Weights of a small mixture-of-experts language model, trained from scratch on English Wikipedia: 4 picks a token, a variant of Muon for the experts.
Below are experts of layer 2 (counted from 0) of a mixture-of-experts language model. Rows are named router (the router's row for the expert), gate (a neuron's input weights, with its number), up (a neuron's input weights, with its number), down (a neuron's output weights, with its number) and show model dimensions 0-127. Each number is 128 + 24 x the weight over its row's rms, rounded and kept within 0 to 255.
Before each expert's rows: a language model's description of what the expert responds to. This comes from a sample of Wikipedia text that the model never trained on.

# expert 9
What it handles: Common function and general nouns like that, which, such, name, number, area, census, especially surname and population fields in gazetteer articles.
router [160 124 142 105 173 160 149 122 137 129 147 112 122 123 161 119 134 132 141 123 146 146 108 103 155 100 127 119 134 135 124 173 153 120  89 136 127 156 145 170 140 122  98 129 116 143 141 128 152 114  71  75 129  90 156 126  85 130 155 105 151 135 162 169 122 117  88 164 161 135 148 115 140 124 118 155 132 178 145 150 127 103 125 132 118 150 144 119  97 141 132 134 124 175  69 131 177 112 113 103  84 147 112 122 133 181  99 131 133 132 121 149 160 126 108 161 125 154 163 125 166 124 123 172 107 125  97 165]
gate0 [119 134 116 124 149 122 153  98 157 118 117  99 107 109 132  77 142 135 112 117 131 132 113 103 129 104 128 152 105 152 158 151 173 137  95 141 163 185 112 137 126 107 100 109 113 138 150 149 153 137 127 135 131 115 162 122 164  80 130  96 142 133 151  88  77 148 112 116 121 117 133 123 146 108 149 129 164 135 133 141  77 135 152 133  95 153 145 106 134 101  86 124 129 139 137 120 134 105 175 147  94 122 160 113 137 187 122 179 159 123 111 162 154  72 112 130 107 131 157 105  89 102 128 167 111 100 147 151]
up0 [ 98 127 104 106 139 138 134 105 131 101 116 155 164 124 113 169 116 140 156 128 125 188 143 120 122 123 123 147 150 132 126 162 132 112 156 133 139  40 141 113 134 102 177 120 125 127 171 109  99 116  98 104  91 164 133 147  94 139 106 157  86 132 149 128 152 131 136 127 119 120 141 125 119 108 166 122 118 100 150 110 106 142 150 162  91 114 113 141 127 134 126 165 137 125 142 145  80 156  94 128 146 135 110 158 105  97 162 136 134 106 123 111 143 177 171 105 108 122  95 142 143 138  85 128 127 191 123  93]
down0 [118  86 154 149 136 116 124 155 143 179 116 126 132 110 150 110  77  53 137  97 119 156 154  99 133 122 131 129  78 134 131 164 102 125 117 123  99 112 150 161 158 138 117 108 146 133 117 110 135 126  86 141 145 125 112 133 128 141 139 116 126  79 139 138 116 123  96 131 108 129 149 128 144 144 138 115  90 111  93 148 130 112  90 119 114 138 157 125 114 116  85 165 163 149 133 137 118  82 171 113  85 137 140 149 182 143 137 154 133 134 118 162 181 155 112 154  96 161 152 118 153 105 120 164 115  96 129 165]
gate1 [125 138 137 114 108 130 116  73  98 151 115 107 139 171 163  97 160 141 161 137 106 157 155 112 110  77 105 134 144 128 150 125 124 132 124 177 153 112 157 132 137 120 100 121  68 111 101 178  81 158 137 122 134 147 155 132 169  96 128 132 116 160 108 146  96 140 133 101 140 144 115 110 114  99 128 125 145 150 153 137 127 154  92 121 131 141 179  73 125  62 118 121 120 123 146 131 116 104 137 112 156 144 109 107 125  87 180 118 138 147 126 145 172 168  98 154 140 126 119 151 151 124 143 123 112 118 147 122]
up1 [ 55 157 103 106  86 118 116 131 114 148 124 204  98 117  98 139 132 131 132 110 108 135 111 111 146 150 128 102 162 101 113 138 136 118 123 133 107  93 160 119 134  99 178 156  73 149 105 128  59 157 151 107 135 108 125 152 109 130 116 124 158 125 170 130 149 125 183 138 123 128 113 146 152 119 155 119 117 120 107  98 115 127 140 146 123 128 199 139 123 141 101 104 140 132 162 114  99 139  98 147 150 148 154 141 103  92 172 128 135 149  89 144 146 147 135 136 116 148 108 137 123 136 133 108 136 151 135 132]
down1 [ 78 130  96 104 120 127 118 126  99 119 124 128 160 119 130 132 105 121 122 132 163 124 151  67 161 126  90 121 116 117 149 129 116 115 144 177 136 128 102 156 128 127 121 145 129 105 164 133 101 145 150 146 107  92 127 105 154 119 170 116 153  71 161 168  98 153  99  99 102 110 120 131 113 173 160 140 173 127 125  78 136 139 115 115  79 107 126 109 117  90 113 156 126 132 144 132 139 109 151 131 141  99 161 110 126 150 147 106  93 158 131 137 134 163 126  82 118 153 113 173 137 152 133 137 181 118 145  87]

# expert 16
What it handles: Quotation marks, that, which, who and when, plus reporting or narrative verbs after a subject, such as said that, tells, scored.
router [126 135 100 117 154 138 181 145 148 157  96 166  88  79 115 141 146 103 141 124 147 118 145  89 124  95 106 134 155 125 166 143 121 130  68 192 147 174 128 139 135  57 174 132 121 117 138 112 162 108 135 112 139 123 158 135 100 129 150 128 140 161 141 139 127 149 135 165 115 137 124 112 115 108 127 124 171 138 159 166 135 138  99 104 128 123 146 156 122 115 125 103 117 137 135 106 175 122 120  95  79 126 124 128  91 136 143  79  97 139 115 162 129 145 121 139 150 159 122 119 131 129 130 145 141 173 109 161]
gate1 [124 116 163 121 152 174 119 124 118 154  97 125 116 119 113 129 151 177 175 136 149 134 115  93 101  73  93 126 149 159 129 127 128 118  74 155 127 114 138  82 135 119 148 119  96 141 122 155 117 124  79 141 127 129 147 130 144 108 110  99 100 180 156 137 129 143 116 154 139 128 134 128 137  87  92 161 132 108 134 112 157 115 131 136 118 108 160 129 108 122  85 162 127  85 162 108 127 173  98  94 147 104 114 123 100 162 101 120 127 144 168 119 122 139  97 155 153 163 132 145 172 143 128 108 186 114 143 126]
up1 [ 81 145 133 132 128 120  95 129 129  88 114 134 121  98 119 132 150 185 169 123 182  86  72  94 144 130 126 147 113 146 110 118 134 119 135 136 131 139 128 142  76 138 156 159 106 151 147 117 126 122  91 123 153 131 108 145 113 111 103 128 102 134 148 131  79 136 110 124 135 134 138  97 152 170 129 142 124 140 170  92 161 118 139 176 165  88 150 102 132 130  77 137  97 131 143 108 136 129 100 160 137 135 111 114  66 170 109 150 117 124 137 130 140 143 118 143 170 141 124 133 125 156 104 114 165 131 183 139]
down1 [105  87 122 110 123 117 146 121 130 130  99 103 127 154 110 127 152 145 132 131 161 117 170 163 126 101 143 131 158 171 189 150 118 128 125 156  93 128 112 134 125 164  98 140 160  69 106 138 117 154 148 112 119 104 162 100 133 126 125 121 157 140 146 136 121 173 148 160 121 119 123 157  89  95 146 155 150  88 111 103 138 149  97 122 116 124 141 113 115 124 104 106 109 126  72 111  93 100 109 167 110  96 136 134  94 119 147 124 138 141 127  74 108 176  88 114 110 123 153 134  95 131 131 145 134 138 177  85]
gate2 [ 97 134  94 109 122  96 119 140 113 143 130 143 114 158 156 162  91 113 140 112 115 104 150 149 163 102 126 121 110 118 109 103 129 110 106  74 129 162 115 174 153 154 119 124 167  86 143 118 169 146 182 111 109 131 101 129 141 156 146 159 120 152 141  88 139 108  92 104 104 164 159 148 162 127  71 163 117 162 144 169 113 137 146  88 130 111 160 131 106 115 166 118 151 146  98 116 113 136 102 115 106  90 130 144 130 109 126 100 141 118 153 104 167 162 118 109 121  96 127 108 155 103 145 120 133 167 126 152]
up2 [103 143 134 153 141 144 143 147 107 160 127 127 127 146  59 126 126 113 129 166 153  97  70 150 131 162 140 118 154 144 146 135 108 142 155 104 114 121 142 170 117 112 140 134 116  98 110 120 136 150 128 174 134 104 106 137 164 111 186 137  76 114 110 154 141 146 123 152 122 130 126 126 104 106 115 129 123 121 127  99 126 168 150 105 129 116  72 127 149 153 132 163 128 125 174 111  85 149 105 125 121 149 118 128 124 141 187 144 134  78 155 122 105  88 159 130 106 151 159 119  72 128  87 109 137 115 124 104]
down2 [128 128 186 135 150 138  86 123 123 171 159 127 150  82 155 107  99 129 193 146 111 116 162 123 130 138 134 143 127 110 169 117 110 126 108 100 108 113 143 128  96 157 143 125 154 150 109 176 150 149 146 150 120 105 161 141 118 140 141 149  95 124 118 122 181 136 163 125 111 119 104  85 138 133 119 103  67 146 149 104 128 107 111 115 137 147 156 140 137 128 124 122 102 103 124 129 128 149 127  96 132 142 121 128 146 165 115  84 141 115 164 114 136 184 157 183 130  97  73 140 155  96 113 144 122 113 117 114]

# expert 28
What it handles: Quantifiers and adverbs such as more, all, out, only, no, and some word-start stems like top, inst-itute, acqu-isition, feel-ings.
router [143 143 112  85 162 127 144 121 149  86 126 179  85  84 139 147 127 164 160 166 155  98 146  86 142 121 135 130 153 177 110 128 173 165  88 159 163 155 158 135 107 145 121 147  91 157 138 108 130 115 113 122 104 111 118 128  98 127 137 110 131 117 163 166 104 107  93 106 116 115 132 150 160  99  93 132 137 160 146 144 130 135 135  91 131 111 166 130 123 118 149 149 119 152 157 147 150 143 123 100 123 142 135 135 140 155 100 148 112 132  91 141 114 115  97 175 150 127  76 146 149 136 108 155 104 166 131 153]
gate1 [121 140 161 110 126 108  95 120 122 165 121 140 118  95 125  96 148 156 173 136 134 125 124  98 155 111 135 103 148 163 101 131 141 127  99  95 147 122 131 132 150 118 101 147  95 172 129 121  77 144 103 145 119 118 141  97 109  98 117 133 102 148 161 117 118 130 124 134 143 115 136 151 127 150  72 143 157 107 126  93 137 111 126 102 143  91 142 135  98 117 103 168 148 142 171 135  96  89 141 114 141 117 128 123 136 124 122 153 135 140 121 160 100 117 145 171 138  70 103 162 162 110 166 157 179 147 203 147]
up1 [160 132 140 125 102 139  77 150 103 117 141 167 142  97 115 167 133 145 144 171 155 138 147 103 174 108  85 123 107 149  72 121 121  89 107  98 105 153 151 131 142 158 153 103  92 149 113 103 127 119 115 115 122 133 139 109  93 116 127 114 114 106 132 149 119 135 105 192 132 163 180 110 149 131 127 138 109 108 140 119 175  77 164 125 172  78 124 124 139 126 129 120 130 146  95  88 125 106 105 135 145 100 129 122 117 129 148 138 183 130 120 157 145 127 154 155 129  94 124 170 147 122 122 118 126 152 151 141]
down1 [138  82 112 115 127 138 116  82  82 110 140 115 155 175  99 117 135 135 131 100 134 142 152  99 118 101 149 168 131 153 138  99 128 152  83 122 113 116 125 132 123 121 143 130 148 162 167 117 169 117 142 149 117 107 147 103 118 111 127 114 109 109 129 143 123 136 110 153 125 128 105 115 118  97 122 112 181  87 154 128 168 131 118 157 118  77 156 108 137  93 132 118 147 115  82 152 127  97 103 185 135  70 106 133  76 159 150 116 141 163 121 129 105 116 146 100 154 134 106 167 141 175 145 150 114 101 145 140]
gate2 [ 81 114 138 124 172 100  99 115 131 108 126 121 135 145 109 157 106 117 149 147 194 140 160  99  93  69  86 125 102 169 129 108 168 129 135 120 131 142  99 147 124 140 101 161 143 149 100 159 134 155 115 147  94 107 123 101  96 169 113 100 119  79 144 158 104 119 104 135 130 167 152 128 158 114 121 131  94 112 131 154 149 162 150 142 116 133 103 154 124 118 117 122 132  96 157 105 118 127 112 125 132 129 162 143 119 111 151 133 112 129 169 128  92 144 129 120 182  96  98 165 170 132 111 142 124 123 169 104]
up2 [108 128 112 177 131 143 128 165 165 138 159 110 158 178 129 113 120 122  89 112 111 112  84 130 110 164  92 141 163 161 137 139 146 135 150 144 125  88 133 130 136 130 126 120 138  91 119 116 114 155 139 130 127 122 156 123 140 160 145 158 109 105 147 167 136 136 117 174  69 169 117 152  85  95 135 159 180 115 141 136  94 144 164 165  74 127 118 129  84 129 143 115 124 134  87 105  92 140 153 125  92 101 126 132 148  84 163 118 126  74 145 116 103 124 126 124 104 144 136 131 146 133 146 122 131 127 118 102]
down2 [148 120  99 142 101 128 112 164 129 142 167 156  98 152 127 140 158 154 127 176 123 163 128 132 157 101 116 118 111 130 122 116 131 138 118 113 142 124 174 140  80 143 131 158 111 112 172 148 127 115  96 168 110 128 133 147 116 116 180 105 136 119  89 110 151 103 123 120 124  93  96 117 120 100 158 165 120 144 128  98 162 129 119 130 135 137 194 125 102 139  97 162  97 115 113  93 108 130 146 152 139 169 139 113 117 182 156 111 140 118 111 144 157 132 166 139 141  63 133  98 112 164 111 135 150 144  99  91]